python train.py --n_layer=8 --d_model=256 --d_shared_expert=0 --normalize_top_k=true --balance_bias=true --lr_router=0.000855 --norm_eps=1e-06 --optimizer="muon_variant" --grad_clip=1.0 --batch_tokens=[32768, 65536, 131072, 262144] --seq_len=512 --steps=3577 --dataset="wikipedia_en"
Below are experts of layer 5 (counted from 0) of a mixture-of-experts language model. Rows are named gate (a neuron's input weights, with its number), up (a neuron's input weights, with its number) and show model dimensions 0-63. Each number is 128 + 32 x the weight over its row's rms, rounded and kept within 0 to 255. Numbers have three digits each.
Before each expert's rows: "comes after" lists some tokens at least twice as common just before its tokens as in all text. This comes from a sample of Wikipedia text that the model never trained on. Tokens count by the router's weight.

# expert 23
comes after: ", ", "and ", "well ", "which ", ") ", "but "
gate0:197113088116162129116132158081168170094120098160128135129117146044177101098120180123172166127140144099074130122142129145118193075091134100137117123144075112123160099166152146103193143159132132
up0:144111079087128091046125145111131173148103124120109140090175135101093212180125127084126070137154164113172173122134143070174099169073140100096109129168146139133170080068124101109133138116122142

# expert 4
comes after: "\n", ".", ")", "University ", "N ", " "
gate0:174107109103139100089106119089118163110114119186169161115120137071163082148130187092130172161152155163106134117145121141118183077121138143144127107148084094085134139113099171130116124159144106
up0:183131118133111130056103155113111156124116118116131170101164164149081212160143105109140068126143186110140164123104150087141125154098141131084102118193152110163138084092093120116144189094119158

# expert 44
comes after: "|", ")", "\n", ".", "==", ";"
gate0:187140107109162142113133163084129156114139119182162157151137169102165133108141198102178172153155116144124098116134105147113122066149148104147107177118102148124168154108131182135142134131124109
up0:182116121097115147071122173089146162108113136118097181136190156119103189167144124148137098084146234116131167134114159111141087145132156088099071104202130143122121119086087085120138123097134149

# expert 5
comes after: "\n", "|", ")", "- ", ";", "% "
gate0:168114106136164125109135152073166145098126124182170169115135138065173091114146157153141165170155141123098120137137114153110125063113151090139127126149132117138144146098116161150135114135137131
up0:192097111088123158016161156099184185144115107118107167106173177103082203168144104148182095098135178117153130131126140098154115173107138088087073105152144113149132103106069062141141151112141147

# expert 46
comes after: "| ", " ", ".", ",", "0", "1"
gate0:160123106136176106102137134094157155112112112170144151148130126068174087127106197105153169153172113144082131164115081161133144080102136075144141152107067111114189125128139151147116132144140124
up0:210118121100118121044130132116139220128095134122092191105158143094113219176134098099138116131177183128163148140111141082160099140134137112090089103182131138142144093065112093140126162130104130

# expert 37
comes after: "to ", "was ", "and ", "he ", "also ", "is "
gate0:189110159122165140114146174122152148096148140176144107129104117072159095124150201137180203150141145140098127148131111154127151078089124126128117124079099114107185128120111181141165140151104103
up0:194078109101113154035112142101125198164098135140106169129186134126106189151203118079161080115150192094153146139159118092118136140083123120089070095164155125165151106058105135114117157102121145

# expert 49
comes after: "was ", "is ", "were ", "are ", "be ", "to "
gate0:203078100130183107094136145129171173143105119160138131156142163102160094123160174135164183182151129138060109135100091133120131077104142122156125162095040105123158153133112172139174163136157104
up0:199080090092125124042137156098131150129104125149097164114143147130118211152142129134160108121147136115134147085121143095175128177076128135122092130162170133131124127109162103133138167074110151

# expert 39
comes after: "| ", ".", ",", ". ", ":", ": "
gate0:162127116148152133122116158118144166108117111166164156135140159045136097120145170123147170196173140122072107158125119140136129050167182083115112202099074092133173127131119154137113128132139139
up0:168108120105138102080163116102188184131108122133114160119148140109068192153110124126130086113139207150174154138108112106161102151102129131096109109177146118125159117096088109125116147114115179

# expert 27
comes after: "|", ". ", "==", "'", ".", "with "
gate0:159130145157135133074115134129157177118134141143156141158158140117192131100182193113184173143158137143086113125121112179136118104103150134127135129128083101084153153130120213124116108110110116
up0:168124116126100148048114162126104185148151115142110160120164106141089202158143088107119098135157192132160143111108117112142127145102145119120065118167123114139160098085134106128120168155122124

# expert 57
comes after: "| ", "–", "(", "; ", ": ", "-"
gate0:179116125118155131122111148111165161088122135184163163140107150086163106109126195111153164176145117121120099141127092146148167085114170098142134133106093124086163132128132190171143110171117110
up0:183157129118135120107120114139153186115109116116101177135147146116094214180124102113103115106167212151159143128139103083144103139090140149066087095143161131155165113086126126126100163091094148

# expert 14
comes after: "| ", ", ", "the ", ": ", "of ", "- "
gate0:197124125114186118114129130109128179131150128182157162151101135082167084174114147128146150189146129147137101147150126184120162101110151100121110128132078118091180117140129171117117126152132147
up0:160109132114136120108112147114133183128097102131134168120153172099106219148129091108149087123162169119183169137127090097150113155116128103082074102158182146153139105084105121111130150083106139

# expert 22
comes after: "- ", ": ", "\"", "; ", "as ", "("
gate0:222108099129177123125142161090134190120125132174166153105122108094164094127120176123122170144117155142129104131110132142122164085129153090150134141116083109119159129149089183151118165146116119
up0:162092091114111134076151157116112180072144121128123164146173136095122201176135091074188114130167157113167166139127134110146083161103153131104061120180145120160149078081127109120104182090097122